config.toml
num_hidden_layers = 19
router_noise = 0.1
vocab_size = 32768
positions = "rope"
qk_norm = true
init_std_qkv = 0.0312
init_std_up = 0.0312
lr_mult_o = 0.971
beta2 = 0.99
schedule = "wsd"
doc_mask = true
train_tokens = 314900000
max_steps = 9610
Below are experts of layer 12 (counted from 0) of a mixture-of-experts language model. Rows are named router (the router's row for the expert), gate (a neuron's input weights, with its number), up (a neuron's input weights, with its number) and show model dimensions 0-255. Each number is 200 + 40 x the weight over its row's rms, rounded and kept within 0 to 999.
After each expert's rows: a language model's description of what the expert responds to. This comes from a sample of Wikipedia text that the model never trained on.

# expert 12
router,243,180,200,179,227,209,227,223,211,249,181,225,187,210,153,300,216,231,173,171,239,172,220,175,227,169,199,201,212,177,184,160,193,221,245,295,248,252,197,205,216,203,187,212,196,241,139,182,184,279,199,247,188,264,173,168,163,79,256,187,143,249,270,140,262,285,181,182,215,176,181,248,275,239,251,174,224,171,203,183,198,185,154,213,147,194,258,165,201,202,169,207,208,214,210,266,198,140,102,138,168,239,146,249,185,207,208,232,278,210,211,179,127,209,208,138,156,210,185,189,178,227,191,280,213,233,195,216,161,176,170,197,177,226,181,187,223,199,163,195,225,219,182,255,236,181,215,227,285,235,270,211,289,191,160,161,206,253,252,207,222,166,188,218,159,147,252,254,245,257,268,124,162,106,177,267,209,237,163,173,159,231,182,207,281,190,248,193,272,87,185,194,220,195,243,156,160,219,138,205,224,207,234,191,163,137,248,123,247,230,240,158,180,153,188,206,196,257,262,145,172,232,187,193,188,132,164,199,158,220,158,226,182,129,228,223,184,237,266,214,272,183,144,222,213,188,163,238,196,184,212,211,172,243,164,247
gate2,226,202,220,160,196,145,216,127,211,195,135,173,201,205,252,209,180,146,182,272,211,235,194,99,185,204,188,177,219,179,147,275,227,202,176,165,238,168,257,251,218,202,147,154,148,231,208,217,202,166,253,189,172,248,195,226,231,235,178,200,188,163,261,171,149,161,252,188,180,206,177,301,203,182,182,254,168,170,205,149,171,211,167,218,151,186,219,165,152,254,136,145,177,223,180,173,151,113,229,198,234,279,194,158,114,232,264,247,224,116,202,154,187,196,265,175,143,227,202,210,229,229,232,201,188,210,175,184,208,141,235,255,78,142,250,152,188,211,165,218,209,230,278,237,228,165,245,218,191,231,166,232,227,275,198,171,223,200,241,171,171,207,215,195,228,196,154,247,254,197,169,214,128,225,276,236,193,208,193,207,170,214,253,194,178,191,206,159,265,246,165,216,175,146,86,232,159,159,200,125,180,243,227,150,191,188,213,177,244,264,229,267,217,195,170,215,211,200,226,211,180,104,203,132,178,178,119,185,247,250,250,294,165,152,225,153,196,240,204,244,255,215,167,208,225,317,217,243,233,222,253,205,229,184,161,204
up2,186,190,162,201,217,215,201,218,224,192,229,192,104,236,201,181,194,162,217,204,216,126,172,281,216,232,175,215,285,229,200,142,139,208,192,244,176,173,224,227,240,134,209,207,143,163,232,186,194,202,287,216,182,216,138,185,280,216,247,229,235,268,170,224,199,279,260,202,249,234,164,223,171,245,229,216,300,204,233,197,169,206,274,128,267,145,214,234,208,233,211,192,282,201,157,223,242,181,178,213,209,202,164,231,243,211,200,220,221,222,205,176,198,251,241,155,230,212,172,107,201,199,184,228,229,203,219,257,196,260,189,140,315,214,167,277,249,219,209,126,212,173,123,241,213,188,226,208,157,188,183,167,177,269,175,157,164,111,172,161,269,156,214,229,166,200,198,184,208,180,185,197,245,237,146,168,233,177,170,114,204,198,122,238,193,144,208,152,113,177,230,196,200,222,278,163,227,196,217,222,250,165,213,143,215,258,179,196,146,234,209,186,171,235,184,196,172,150,147,122,217,143,217,261,187,246,200,227,193,231,105,213,193,196,142,262,137,223,191,102,180,206,262,157,203,154,269,150,150,207,188,225,136,179,234,214
Description: Sports biography and season text, including team names, players, leagues, schools and scores, such as Chargers, FC, player, League.

# expert 17
router,163,237,233,221,168,170,205,216,176,231,231,260,246,244,157,191,216,160,159,251,202,245,215,254,169,249,209,203,244,105,166,169,317,203,268,132,147,215,210,283,166,218,204,267,239,202,223,275,261,214,214,169,211,182,204,152,147,201,172,204,259,192,204,185,152,159,286,152,194,147,338,229,146,179,245,186,165,175,229,242,170,225,182,288,216,208,193,227,196,160,168,265,187,205,253,253,222,254,221,191,189,202,146,192,226,222,205,189,128,139,188,230,134,203,179,252,228,179,199,129,155,228,219,244,162,147,243,177,220,185,241,256,198,198,194,123,131,267,175,254,185,196,249,162,232,149,199,204,190,176,198,226,163,242,208,215,229,190,233,177,287,236,282,196,211,207,264,229,221,107,155,251,239,225,219,126,167,128,148,257,215,168,153,166,204,198,177,140,248,148,214,240,197,169,160,150,254,205,173,214,191,176,180,192,174,218,210,184,211,137,198,243,213,261,237,156,207,238,205,219,156,161,187,157,150,242,232,211,230,180,201,193,202,240,195,232,214,172,201,234,158,111,167,172,118,252,228,262,194,196,192,139,164,185,251,174
gate2,183,131,160,307,192,189,196,228,228,203,215,160,267,266,212,232,132,209,244,181,201,176,231,194,149,226,157,189,281,221,227,158,157,164,127,192,210,207,275,110,218,169,126,209,189,230,248,227,173,169,185,209,207,233,210,194,235,253,158,238,175,232,260,246,202,237,132,206,133,197,243,234,253,236,140,153,207,206,200,208,244,159,199,223,208,150,154,185,186,121,127,142,134,209,166,212,158,186,286,160,218,246,157,153,174,255,271,146,193,196,231,149,172,221,172,170,258,169,183,172,203,231,185,192,198,192,233,247,178,188,228,260,161,238,189,164,215,217,186,272,154,219,181,164,174,212,188,166,63,144,140,194,187,183,219,160,164,153,214,251,200,210,282,200,175,173,221,137,175,168,123,178,233,217,204,232,181,163,212,221,191,220,197,163,241,243,238,170,189,276,111,215,215,187,139,223,212,256,217,224,225,242,131,276,194,173,144,163,222,221,148,187,224,243,228,226,165,219,156,190,150,170,175,164,220,168,203,227,193,242,217,224,210,239,230,155,216,185,125,243,202,226,187,308,135,181,81,206,223,152,233,212,254,160,191,181
up2,185,226,293,104,203,278,214,158,193,172,249,231,134,156,159,143,214,201,173,197,193,189,178,253,231,166,229,163,133,214,219,219,239,217,226,196,206,184,97,248,194,236,284,212,190,128,167,173,190,220,168,206,200,171,222,188,149,147,247,162,177,133,96,213,186,193,224,254,268,196,134,189,188,147,218,238,187,256,227,190,176,201,193,176,158,222,201,241,216,252,249,288,210,210,278,171,261,214,174,225,218,135,256,212,248,148,114,216,192,182,225,226,231,200,255,200,212,203,174,185,157,197,179,192,270,262,173,179,262,222,174,146,226,149,158,224,175,139,202,115,262,213,191,272,234,231,200,215,293,239,227,186,204,183,152,195,203,233,213,148,177,188,144,187,133,182,177,248,184,256,268,169,187,231,149,183,226,221,195,171,189,179,214,266,177,163,130,254,201,137,314,213,210,212,247,146,178,153,201,205,158,170,230,117,178,258,229,227,175,174,224,174,173,199,209,182,167,130,182,179,245,225,211,184,203,144,218,176,223,182,245,164,119,165,132,261,157,227,202,201,201,210,251,106,233,193,253,151,224,215,166,201,167,253,224,216
Description: Prose verbs and linking words continuing a sentence, such as after, but, including, gave, called, started, plus sentence-ending periods and paragraph breaks.

# expert 16
router,254,168,156,194,216,204,200,143,200,194,187,101,152,171,213,271,176,200,228,213,191,224,235,156,181,122,223,151,210,242,141,208,117,264,127,175,232,201,215,277,226,174,201,195,209,92,222,195,241,198,222,264,235,218,212,244,277,243,210,190,250,218,196,272,235,174,210,185,197,208,201,174,191,248,153,196,256,185,223,187,174,190,161,154,203,174,140,217,199,220,177,122,232,174,164,79,251,215,150,249,152,214,195,250,218,103,219,218,153,143,197,235,189,204,189,131,208,142,260,192,225,165,133,178,222,202,265,185,219,127,263,141,227,200,283,245,192,186,238,152,215,245,196,148,161,227,159,184,117,245,143,144,165,145,215,186,187,222,217,127,167,201,165,160,178,209,170,177,161,135,218,147,252,217,160,186,142,257,213,179,189,226,223,203,263,196,211,139,219,245,147,202,160,175,157,225,191,172,275,255,127,212,231,171,263,205,233,211,143,225,155,190,228,196,209,142,217,270,176,174,234,245,201,211,266,300,214,184,137,200,254,200,198,196,197,219,226,183,238,177,154,225,242,183,225,187,174,235,140,146,287,215,194,207,174,240
gate1,207,258,160,183,199,195,323,205,237,242,169,154,226,190,138,184,192,242,204,105,202,188,178,186,145,208,293,190,203,201,152,167,217,252,211,146,171,172,141,182,246,198,214,191,191,224,215,219,234,167,235,212,236,178,149,177,179,268,227,182,163,164,247,177,204,273,125,249,239,256,188,135,210,236,279,173,218,162,210,210,180,242,184,268,126,159,235,208,142,265,209,231,242,174,250,174,215,192,194,178,237,117,204,261,197,242,212,153,146,193,284,168,201,184,225,195,215,248,215,110,249,215,214,230,143,214,223,237,198,210,169,126,154,199,226,179,273,188,269,218,155,173,255,182,204,175,153,184,184,198,173,224,193,281,213,191,317,193,237,209,180,190,185,215,176,161,163,204,177,180,139,222,184,172,251,211,250,215,189,247,200,172,218,177,228,211,294,176,129,167,136,194,253,271,236,163,193,185,225,178,159,221,212,305,175,171,193,232,211,187,209,196,159,291,222,178,264,198,204,269,165,199,172,243,211,87,164,207,159,210,224,155,185,254,218,240,144,224,183,189,184,186,198,248,299,207,180,135,267,228,218,196,278,226,158,200
up1,217,207,191,232,158,250,193,196,200,233,174,178,193,99,152,210,199,216,147,177,174,255,152,197,188,148,276,238,195,191,177,135,216,235,192,152,184,226,107,245,225,217,173,141,169,137,160,228,168,168,235,220,187,88,165,160,246,265,282,154,143,163,258,187,208,247,203,214,222,204,162,120,197,195,189,184,188,171,205,225,247,268,192,300,179,137,199,207,143,197,234,221,144,200,231,178,218,224,170,240,195,140,197,224,235,239,188,150,176,198,252,179,168,187,184,188,231,203,159,185,244,202,195,225,144,177,201,215,201,178,218,198,180,155,220,162,113,220,282,124,121,207,171,177,171,241,259,86,168,146,156,233,195,207,270,206,221,264,296,161,197,212,170,248,210,105,233,185,176,161,165,190,249,217,261,192,208,210,172,230,202,153,259,221,202,198,247,115,195,243,118,174,257,167,261,191,222,246,268,153,151,174,244,254,129,167,197,107,201,160,219,199,158,261,237,181,218,244,205,233,230,218,171,248,206,187,211,209,261,175,214,135,215,188,218,244,159,177,233,177,176,186,192,207,257,176,162,168,222,201,207,159,290,250,187,222
Description: Word-initial L, F, D, l pieces in table cells and lists, plus letters after backslashes in LaTeX math, like \langle, \lVert.

# expert 9
router,248,143,193,220,277,181,194,259,201,258,202,215,187,182,217,186,205,164,226,223,145,205,167,147,152,209,206,203,177,256,241,250,153,140,230,227,217,258,240,209,170,206,203,209,239,218,226,192,133,197,221,329,152,241,154,283,185,227,151,171,155,173,170,197,196,195,153,231,194,154,262,172,267,199,204,197,269,190,224,252,164,140,206,132,173,200,146,150,172,204,132,191,260,160,220,137,237,194,250,260,189,184,251,285,241,123,252,244,139,141,237,211,218,172,141,228,213,236,224,205,209,174,273,179,250,247,181,191,209,223,222,214,220,160,171,141,252,239,146,216,274,168,276,213,223,155,217,300,208,207,213,250,276,202,206,234,217,202,238,212,190,194,224,220,202,211,138,180,212,234,203,221,178,249,215,258,268,242,222,171,167,171,218,165,255,135,203,203,153,225,201,302,271,136,202,228,159,174,176,260,235,179,242,253,162,152,237,232,257,170,182,265,143,160,238,225,212,206,273,204,238,150,141,271,172,197,153,219,217,186,269,220,206,155,217,178,120,188,252,213,157,211,245,232,144,149,162,242,176,218,196,169,207,224,187,160
gate0,244,228,157,296,294,190,200,219,244,229,179,170,228,176,234,228,249,276,180,133,188,221,260,266,225,148,249,151,269,165,119,93,187,290,233,230,141,224,194,175,186,234,197,206,150,214,230,233,195,272,169,218,258,114,224,200,224,207,193,201,217,144,185,287,179,211,195,259,171,168,217,261,193,220,177,217,199,211,190,263,242,217,197,205,161,229,128,166,253,185,244,214,167,237,227,165,187,122,249,184,188,252,160,253,184,156,238,237,211,195,172,175,152,154,232,223,272,236,219,190,164,280,180,281,219,214,133,206,257,202,187,247,185,184,257,161,135,202,167,204,162,154,190,222,163,192,222,152,192,150,246,175,159,163,232,168,202,232,135,194,197,174,215,245,154,127,212,221,164,137,200,187,229,221,135,224,163,202,214,229,207,127,179,246,234,227,180,167,208,238,199,190,207,215,189,205,268,177,148,216,218,213,243,165,236,186,203,209,181,173,220,171,243,308,229,195,239,200,237,229,160,363,165,263,215,233,132,244,198,230,244,137,209,201,181,175,141,209,156,189,220,159,176,188,258,251,209,194,202,155,241,206,262,206,173,191
up0,222,186,282,238,264,155,206,203,244,228,139,177,260,165,224,233,222,324,142,178,178,189,257,220,181,148,213,190,228,274,107,162,205,220,158,228,207,214,216,204,179,251,172,245,198,242,179,238,184,283,189,152,259,175,224,225,168,249,183,94,273,149,243,201,230,262,252,255,236,159,219,196,184,251,149,166,195,166,205,293,181,213,171,171,195,227,169,186,171,180,248,161,140,199,260,129,176,171,271,244,181,254,100,260,198,160,219,218,232,145,157,202,192,172,246,220,213,232,225,245,232,190,227,197,215,201,158,210,207,221,185,247,146,158,226,190,171,223,192,202,164,185,256,208,161,163,161,184,294,179,214,191,154,200,252,148,247,153,179,247,140,143,258,233,155,241,225,211,170,170,160,183,216,243,176,256,198,200,206,282,183,196,224,229,254,180,202,217,144,309,133,216,146,178,219,278,190,215,160,246,197,250,242,170,185,191,252,214,219,231,220,182,209,282,254,221,199,197,243,208,148,245,130,249,146,228,174,185,243,216,267,189,216,224,225,204,150,248,196,262,193,137,165,162,235,161,174,234,238,181,244,222,209,197,146,181
Description: Markdown table cell separators before numbers in results tables, plus surname fragments like Mor, McC, De, and "On" before dates.

# expert 42
router,224,130,204,183,165,215,227,205,199,216,157,200,150,229,176,141,192,175,208,207,228,149,172,188,229,245,185,201,178,236,148,239,194,300,171,157,135,203,174,179,265,186,192,201,239,241,276,194,224,185,188,207,271,161,200,162,167,162,176,219,268,207,168,232,238,111,174,220,209,134,155,230,213,173,230,244,163,222,94,217,229,259,262,146,187,235,267,229,267,179,211,252,281,204,238,151,272,155,229,244,243,132,216,194,130,204,190,244,196,278,151,185,249,217,229,210,171,226,198,185,226,156,181,179,174,284,197,165,171,232,225,159,204,148,181,159,251,246,176,177,240,115,148,248,167,112,223,196,241,226,186,125,237,266,180,188,205,170,235,245,234,250,205,206,215,174,178,193,216,241,182,218,168,192,194,194,210,216,206,161,194,167,141,233,229,156,243,181,154,194,145,195,193,204,170,207,281,150,222,239,207,228,133,270,270,180,166,199,135,250,177,166,171,181,174,247,260,217,206,200,155,228,223,242,126,219,199,224,200,177,250,248,117,241,193,170,248,220,213,130,192,159,239,239,235,172,293,148,300,205,271,227,134,163,148,163
gate1,171,180,133,230,134,133,228,174,192,215,196,200,148,255,183,196,236,138,251,187,263,187,222,241,167,218,131,263,197,199,151,248,238,271,143,201,267,157,224,267,239,221,131,211,276,190,195,226,212,221,149,217,205,219,202,241,171,289,263,184,164,200,206,184,193,124,215,196,227,209,254,130,102,182,228,165,191,174,194,226,139,172,207,216,272,254,270,192,132,235,278,185,165,122,207,229,234,199,234,245,224,194,185,160,146,185,172,191,156,193,77,241,157,267,197,215,270,252,173,195,250,136,213,148,225,217,231,181,184,206,223,116,228,144,227,186,228,187,168,218,188,132,224,206,241,211,194,230,175,156,252,185,153,212,179,184,231,184,145,183,212,197,257,247,197,239,216,161,181,177,149,235,205,205,210,199,222,230,174,247,217,174,199,175,185,185,225,232,184,150,187,197,153,161,162,229,197,237,198,178,198,178,165,185,244,183,144,139,183,205,237,216,204,209,162,187,265,187,190,197,79,202,98,188,141,211,273,218,193,208,205,213,144,283,210,241,255,153,229,148,183,203,157,131,162,135,307,168,193,237,207,193,104,210,194,169
up1,189,239,210,208,187,219,144,222,249,200,217,194,261,91,225,199,249,213,173,215,173,243,224,198,182,153,253,117,227,191,264,162,184,132,232,187,149,190,157,230,218,193,252,173,154,134,167,120,199,166,209,189,154,189,250,197,245,154,177,147,227,125,192,218,147,293,201,215,200,194,194,246,193,209,127,227,159,201,151,234,217,247,207,195,200,112,121,221,256,136,134,190,189,238,175,184,195,225,186,174,155,252,260,186,258,255,186,219,242,201,211,219,283,129,217,121,196,95,224,189,143,229,217,236,130,124,191,194,233,191,223,269,164,199,188,178,147,215,196,248,190,247,165,154,169,262,210,111,195,191,233,260,211,185,233,167,140,219,165,188,211,249,124,206,204,182,233,232,234,161,225,131,180,209,233,191,162,200,224,251,169,219,194,234,186,172,151,161,266,219,220,226,243,281,187,182,248,185,220,250,142,159,192,200,158,264,190,278,209,128,205,182,238,148,225,138,160,161,229,237,253,205,225,148,248,182,179,169,219,166,228,237,214,122,217,129,155,229,178,248,202,208,227,241,184,274,161,229,236,152,201,130,213,219,215,241
Description: Geographic and military names and accented foreign name pieces, such as River, Lake, Fort, Operation, Battle, Étienne.

# expert 27
router,187,149,207,239,191,199,254,246,198,182,216,175,209,180,143,230,193,185,130,273,151,224,188,193,199,241,202,274,196,249,176,204,103,166,265,153,253,212,220,171,171,153,223,293,211,242,236,214,181,208,152,171,265,178,249,141,127,166,241,144,202,222,260,228,232,185,178,179,181,222,166,229,145,87,209,202,212,212,202,212,271,140,213,211,218,213,117,150,235,173,208,244,221,156,244,259,226,234,202,163,233,239,184,228,188,243,143,184,261,257,250,133,277,266,228,177,241,241,151,232,213,166,179,211,201,204,190,182,203,173,190,164,167,242,168,134,207,211,249,187,237,246,154,171,205,197,208,226,165,183,226,198,159,174,214,273,224,172,195,187,177,185,250,194,150,238,244,182,160,229,206,214,139,190,206,268,170,98,199,229,166,183,143,209,239,173,160,150,256,202,170,111,184,248,272,116,277,159,162,231,191,144,228,180,211,224,168,241,184,198,120,185,188,157,164,229,198,212,199,137,229,211,228,250,192,164,231,259,185,202,167,133,261,195,281,183,200,309,188,189,212,264,169,114,259,185,133,157,165,234,200,227,226,139,196,189
gate2,209,205,208,203,213,148,239,145,263,214,151,184,176,215,274,125,166,156,206,246,288,123,146,253,256,163,224,222,176,253,275,191,231,221,206,227,190,227,238,233,208,228,244,120,228,184,141,186,191,224,153,251,189,265,214,194,180,297,161,129,136,197,191,209,210,221,163,227,206,238,179,263,165,191,170,172,168,190,128,266,146,122,158,174,149,235,252,241,167,182,211,195,192,238,151,246,234,137,184,198,259,231,222,251,190,216,206,164,138,172,194,146,133,210,231,210,216,221,205,220,232,260,269,211,208,171,230,184,151,226,254,198,153,145,247,190,195,219,218,252,187,295,187,209,198,246,145,224,188,178,218,210,191,166,164,234,195,276,261,224,186,219,271,263,215,189,240,213,259,136,236,207,73,161,201,150,222,171,159,217,197,156,227,125,178,149,224,150,117,192,197,247,163,154,252,138,195,160,174,176,234,230,130,207,215,194,200,180,216,204,227,209,199,175,237,266,203,125,193,243,226,177,153,210,231,194,235,259,188,220,129,196,137,153,237,218,183,183,113,236,208,207,159,157,169,220,156,213,195,238,158,215,163,175,213,293
up2,205,182,187,194,190,252,142,228,158,185,227,221,150,215,219,272,251,220,240,106,169,250,163,193,136,215,139,171,181,195,192,225,217,175,219,214,206,178,156,168,214,193,168,241,176,215,204,261,182,163,218,165,224,178,148,206,230,133,193,252,293,233,222,222,146,145,192,184,197,128,196,195,294,247,244,166,249,205,250,136,206,268,191,266,187,176,186,165,245,257,232,187,144,158,281,143,167,184,218,206,177,186,181,165,265,142,207,172,250,218,170,244,198,179,174,147,96,179,176,224,262,139,165,209,204,267,172,214,239,206,173,219,226,248,188,192,240,100,126,114,185,144,234,251,183,164,264,174,248,222,199,190,247,192,205,129,183,133,163,167,254,186,130,145,125,191,153,187,153,246,208,188,316,215,206,213,243,206,190,194,176,253,114,232,182,250,257,258,230,159,199,149,209,219,166,244,201,242,160,198,182,180,231,227,191,213,203,220,242,209,191,162,232,237,181,157,243,265,171,203,183,261,304,212,189,167,162,170,193,189,211,196,207,247,135,215,176,210,308,139,179,169,266,250,237,175,222,226,214,218,205,219,193,215,210,153
Description: Content nouns inside book, report or film titles and quotations, such as book, law, Study, Report, Literature, often before closing quotes.

# expert 25
router,210,229,257,202,216,190,158,131,190,186,142,162,187,142,198,187,225,221,237,249,244,204,144,201,181,229,189,237,146,194,142,232,138,160,273,200,220,137,224,223,177,147,243,235,241,162,137,175,200,189,188,241,230,233,293,252,191,209,170,203,206,149,246,143,175,181,193,243,131,177,274,268,137,172,155,212,188,147,247,205,257,129,164,136,222,154,154,197,213,147,187,130,216,206,234,197,205,168,205,308,224,233,175,199,186,143,181,254,189,224,161,119,188,154,166,237,166,147,201,228,157,140,209,209,224,252,170,169,194,176,180,246,185,195,202,198,144,282,277,181,197,212,205,140,134,237,261,171,160,177,203,141,185,173,195,180,248,140,166,239,128,287,192,189,247,208,210,125,138,218,150,238,244,233,194,235,89,222,176,232,233,146,227,189,219,196,185,179,201,187,202,218,167,176,218,211,214,205,300,214,247,184,111,177,167,246,179,271,233,146,142,200,156,164,226,202,181,198,251,191,192,204,242,157,200,275,188,202,214,158,212,259,248,202,283,217,236,230,200,228,190,216,186,138,194,171,197,145,178,209,154,256,261,257,182,285
gate1,135,225,137,159,181,198,273,221,239,214,195,204,199,216,189,222,186,221,224,228,223,210,247,167,274,186,218,216,230,206,188,169,217,195,188,178,188,211,229,222,205,247,216,175,124,216,227,214,180,148,203,184,134,140,201,188,160,175,179,231,204,243,222,174,260,232,218,149,213,241,261,257,163,283,252,149,155,193,222,231,206,234,140,269,190,184,264,268,180,199,205,171,156,194,285,147,201,177,208,233,185,229,189,189,223,258,187,208,181,188,278,219,217,168,181,189,182,290,111,86,167,169,177,222,139,162,241,276,163,185,154,163,211,152,212,252,204,239,139,233,150,253,166,241,173,226,134,183,205,280,267,215,169,213,225,227,228,162,217,169,205,197,191,183,228,157,160,198,259,235,117,186,212,190,250,215,115,167,160,223,214,268,227,217,172,226,190,164,317,181,165,190,163,122,226,127,214,208,240,212,186,124,261,184,176,193,198,168,248,199,158,144,247,178,197,134,188,268,134,256,212,176,175,201,152,207,166,221,173,135,164,173,174,216,203,240,188,123,272,164,292,172,241,174,153,134,226,217,268,180,261,183,187,211,292,183
up1,167,212,107,130,183,237,249,131,236,193,165,163,242,197,155,197,191,257,112,236,198,168,266,169,268,149,228,245,231,233,145,179,149,169,187,162,166,181,258,245,173,212,223,220,143,208,200,187,231,156,240,156,167,182,218,191,174,212,204,214,228,202,226,171,239,211,202,156,202,219,219,270,155,308,260,170,126,240,255,170,236,220,168,201,206,173,257,256,245,178,199,214,171,201,264,190,229,198,189,228,176,179,195,230,207,232,146,244,144,172,267,155,251,162,200,216,190,260,160,127,167,161,129,258,215,225,216,186,154,246,142,226,227,158,191,229,208,238,169,242,148,224,168,190,143,226,150,206,181,283,248,165,157,186,279,216,222,180,155,159,135,240,207,163,176,197,218,206,180,262,106,181,224,213,222,213,133,151,126,221,213,205,233,198,215,206,187,166,245,189,207,214,169,140,239,151,202,194,205,270,194,182,239,200,242,278,96,217,221,182,119,153,194,129,205,105,194,242,155,203,185,209,155,254,129,174,147,208,154,188,169,190,152,245,227,216,216,122,235,161,255,171,224,172,168,205,204,226,225,236,251,209,232,122,289,202
Description: Hyphens between numbers or compound parts, opening brackets and quotation marks, and word starts after them, as in 20-30, free-roaming, ("pe.

# expert 35
router,196,269,228,160,212,151,192,206,192,153,203,196,244,161,195,193,218,182,178,215,241,154,223,180,225,184,151,112,152,265,164,204,240,249,183,154,189,191,237,183,229,174,182,183,239,200,232,136,244,261,176,192,139,259,190,243,180,215,170,184,188,176,181,194,237,116,125,287,301,150,239,114,182,179,193,244,137,129,193,270,213,209,226,114,171,252,169,178,154,154,257,202,195,151,232,226,156,176,265,121,210,254,202,112,231,195,204,182,143,204,237,235,260,192,191,182,179,176,179,275,244,152,228,157,203,230,167,169,173,156,154,204,173,171,217,174,207,158,252,199,147,142,186,273,144,238,186,224,244,148,211,152,176,255,181,208,179,122,272,194,257,179,207,184,201,239,249,118,178,226,112,250,191,184,138,224,238,275,257,244,215,186,255,198,274,260,179,217,143,252,153,191,172,183,181,233,238,204,196,182,263,193,229,225,168,188,137,177,198,229,208,266,146,232,188,166,172,182,162,113,229,202,250,164,165,208,247,208,267,222,162,208,259,202,176,171,237,195,177,249,237,149,246,214,241,159,243,204,219,246,172,185,271,204,184,179
gate2,254,203,261,180,154,236,301,268,194,221,164,283,149,185,198,120,226,195,209,161,199,260,249,202,145,196,209,43,230,207,193,167,250,215,177,193,221,161,204,153,206,163,197,140,239,212,219,196,206,212,142,185,193,142,228,173,239,215,167,165,269,205,275,234,202,253,199,192,233,202,226,198,217,221,225,273,139,217,196,224,192,240,210,213,234,227,158,203,182,175,195,140,168,214,164,178,257,109,201,213,264,132,248,201,170,200,215,113,132,192,203,186,240,214,173,178,228,226,207,181,175,229,205,203,229,164,271,184,187,218,159,89,174,189,235,168,219,195,233,208,210,221,176,237,209,195,171,225,225,256,166,231,128,179,236,210,224,121,127,256,189,229,232,152,108,196,151,224,222,187,167,173,132,221,213,145,205,253,236,249,293,192,197,244,214,194,282,271,196,220,158,274,249,200,141,192,162,153,267,140,218,168,156,131,213,195,201,239,216,260,196,172,150,145,169,206,263,199,149,251,168,170,231,142,262,278,170,210,221,181,225,180,145,266,257,187,223,209,149,124,213,180,177,185,231,204,209,170,220,243,241,202,215,176,214,197
up2,258,227,224,195,223,238,248,245,140,190,207,239,200,135,158,154,211,175,149,196,215,201,263,147,126,246,187,121,172,241,194,229,223,209,152,178,149,238,226,209,182,228,251,142,193,233,236,174,193,263,234,198,237,137,213,245,260,157,213,172,204,192,194,256,208,261,189,233,241,148,227,191,178,173,244,293,164,156,241,253,243,240,196,206,217,283,194,197,156,164,192,244,223,248,156,170,255,143,254,191,192,165,186,156,214,152,264,135,139,206,276,197,252,106,163,133,172,272,225,192,196,197,232,178,215,182,276,183,184,218,225,154,211,182,259,171,123,184,187,206,220,181,195,240,216,178,193,213,262,266,221,169,203,202,204,207,258,130,183,189,200,241,223,182,136,202,212,187,173,240,177,210,132,247,175,163,175,193,261,251,240,267,258,255,232,254,289,244,234,174,161,258,280,161,128,225,203,151,266,173,233,251,228,175,197,241,204,215,183,163,228,211,176,127,173,248,236,164,217,201,237,159,245,217,218,271,210,215,200,206,161,165,171,175,226,189,176,175,252,179,230,162,305,256,255,201,199,192,172,289,263,200,162,226,156,127
Description: Degree signs, units and place descriptions in gazetteer and census text, such as °, km, ft, located, eastern, under age 18.

# expert 18
router,176,232,240,127,241,241,229,88,203,229,206,203,217,213,194,209,229,267,210,158,226,190,249,146,159,109,238,230,150,270,230,225,163,178,226,223,235,194,237,230,213,141,206,192,175,224,181,161,226,263,171,196,252,221,246,201,207,198,215,162,174,199,217,177,243,264,192,118,229,211,233,262,196,286,227,183,234,220,206,143,211,154,280,144,216,220,174,177,153,204,211,235,178,224,223,225,143,213,159,159,233,180,217,249,171,225,210,161,248,254,230,138,235,189,169,177,179,207,216,218,286,286,260,211,239,203,269,192,195,248,153,162,193,246,158,195,262,153,168,137,159,275,121,185,180,228,130,182,264,234,177,178,194,211,215,172,174,237,174,170,135,148,108,157,181,247,270,253,229,180,238,158,154,261,167,220,132,181,195,187,166,200,203,112,234,193,202,231,210,192,186,256,262,192,298,186,198,202,138,174,160,210,183,172,178,194,183,285,206,194,265,203,253,165,184,179,237,162,257,142,232,251,236,240,238,153,156,239,189,250,166,160,201,273,162,181,145,262,252,159,184,228,186,150,255,177,185,187,173,210,237,285,190,230,178,251
gate3,234,163,184,128,182,159,175,182,173,195,165,186,177,132,161,79,293,202,206,247,195,142,153,210,179,186,220,244,214,200,242,142,204,206,104,189,189,171,236,219,226,191,208,142,195,163,181,146,220,89,122,245,206,145,268,259,218,204,180,156,130,169,247,212,207,187,225,176,140,138,170,209,215,159,228,207,209,216,166,188,222,157,208,170,164,257,268,268,148,316,260,257,186,259,216,210,229,187,179,150,230,114,157,221,154,183,217,190,194,251,138,260,164,152,194,175,213,180,188,217,188,223,193,147,167,208,235,165,217,208,171,216,140,224,224,290,230,164,266,185,175,227,267,155,169,181,219,160,192,176,203,267,207,189,229,159,162,187,128,147,125,279,170,189,238,239,198,210,193,172,188,172,155,203,246,134,201,189,179,180,179,199,227,251,220,269,210,268,238,269,177,243,254,224,238,224,150,264,169,159,200,110,176,224,222,188,180,179,224,192,187,166,173,210,175,202,199,238,253,193,249,195,162,267,216,185,221,174,244,246,182,180,189,202,285,164,199,209,216,163,246,223,195,182,185,257,159,180,251,199,119,222,217,293,220,136
up3,212,285,240,194,204,155,186,180,176,123,218,287,208,215,243,238,166,223,221,126,180,252,255,192,174,202,141,180,228,228,131,223,185,192,280,205,230,215,168,209,221,177,182,290,226,234,179,238,135,159,173,172,187,154,194,202,239,176,194,205,140,144,251,243,226,149,206,168,274,298,241,271,170,216,211,181,167,132,248,169,156,287,255,202,190,166,147,205,183,168,135,191,164,216,215,175,225,250,173,181,207,246,272,144,227,216,198,231,163,125,210,183,236,280,200,215,229,237,239,207,218,166,209,262,252,177,157,216,157,197,215,234,290,179,254,152,252,211,170,209,222,223,172,126,182,256,140,276,184,242,144,178,213,186,191,259,267,205,237,176,179,210,254,214,172,193,213,143,197,170,254,214,260,245,184,206,154,210,203,212,213,165,191,217,244,186,156,222,112,133,207,162,165,215,184,162,243,176,212,218,147,296,218,187,226,189,169,202,160,218,197,241,248,193,187,192,140,145,132,153,138,178,151,184,135,233,197,216,235,192,97,213,207,168,181,212,253,196,289,242,137,230,212,225,189,185,219,163,110,235,265,176,206,138,194,203
Description: Academic and biographical education text, including University, College, school, degree subjects and training, such as bachelor's in biology, postgraduate.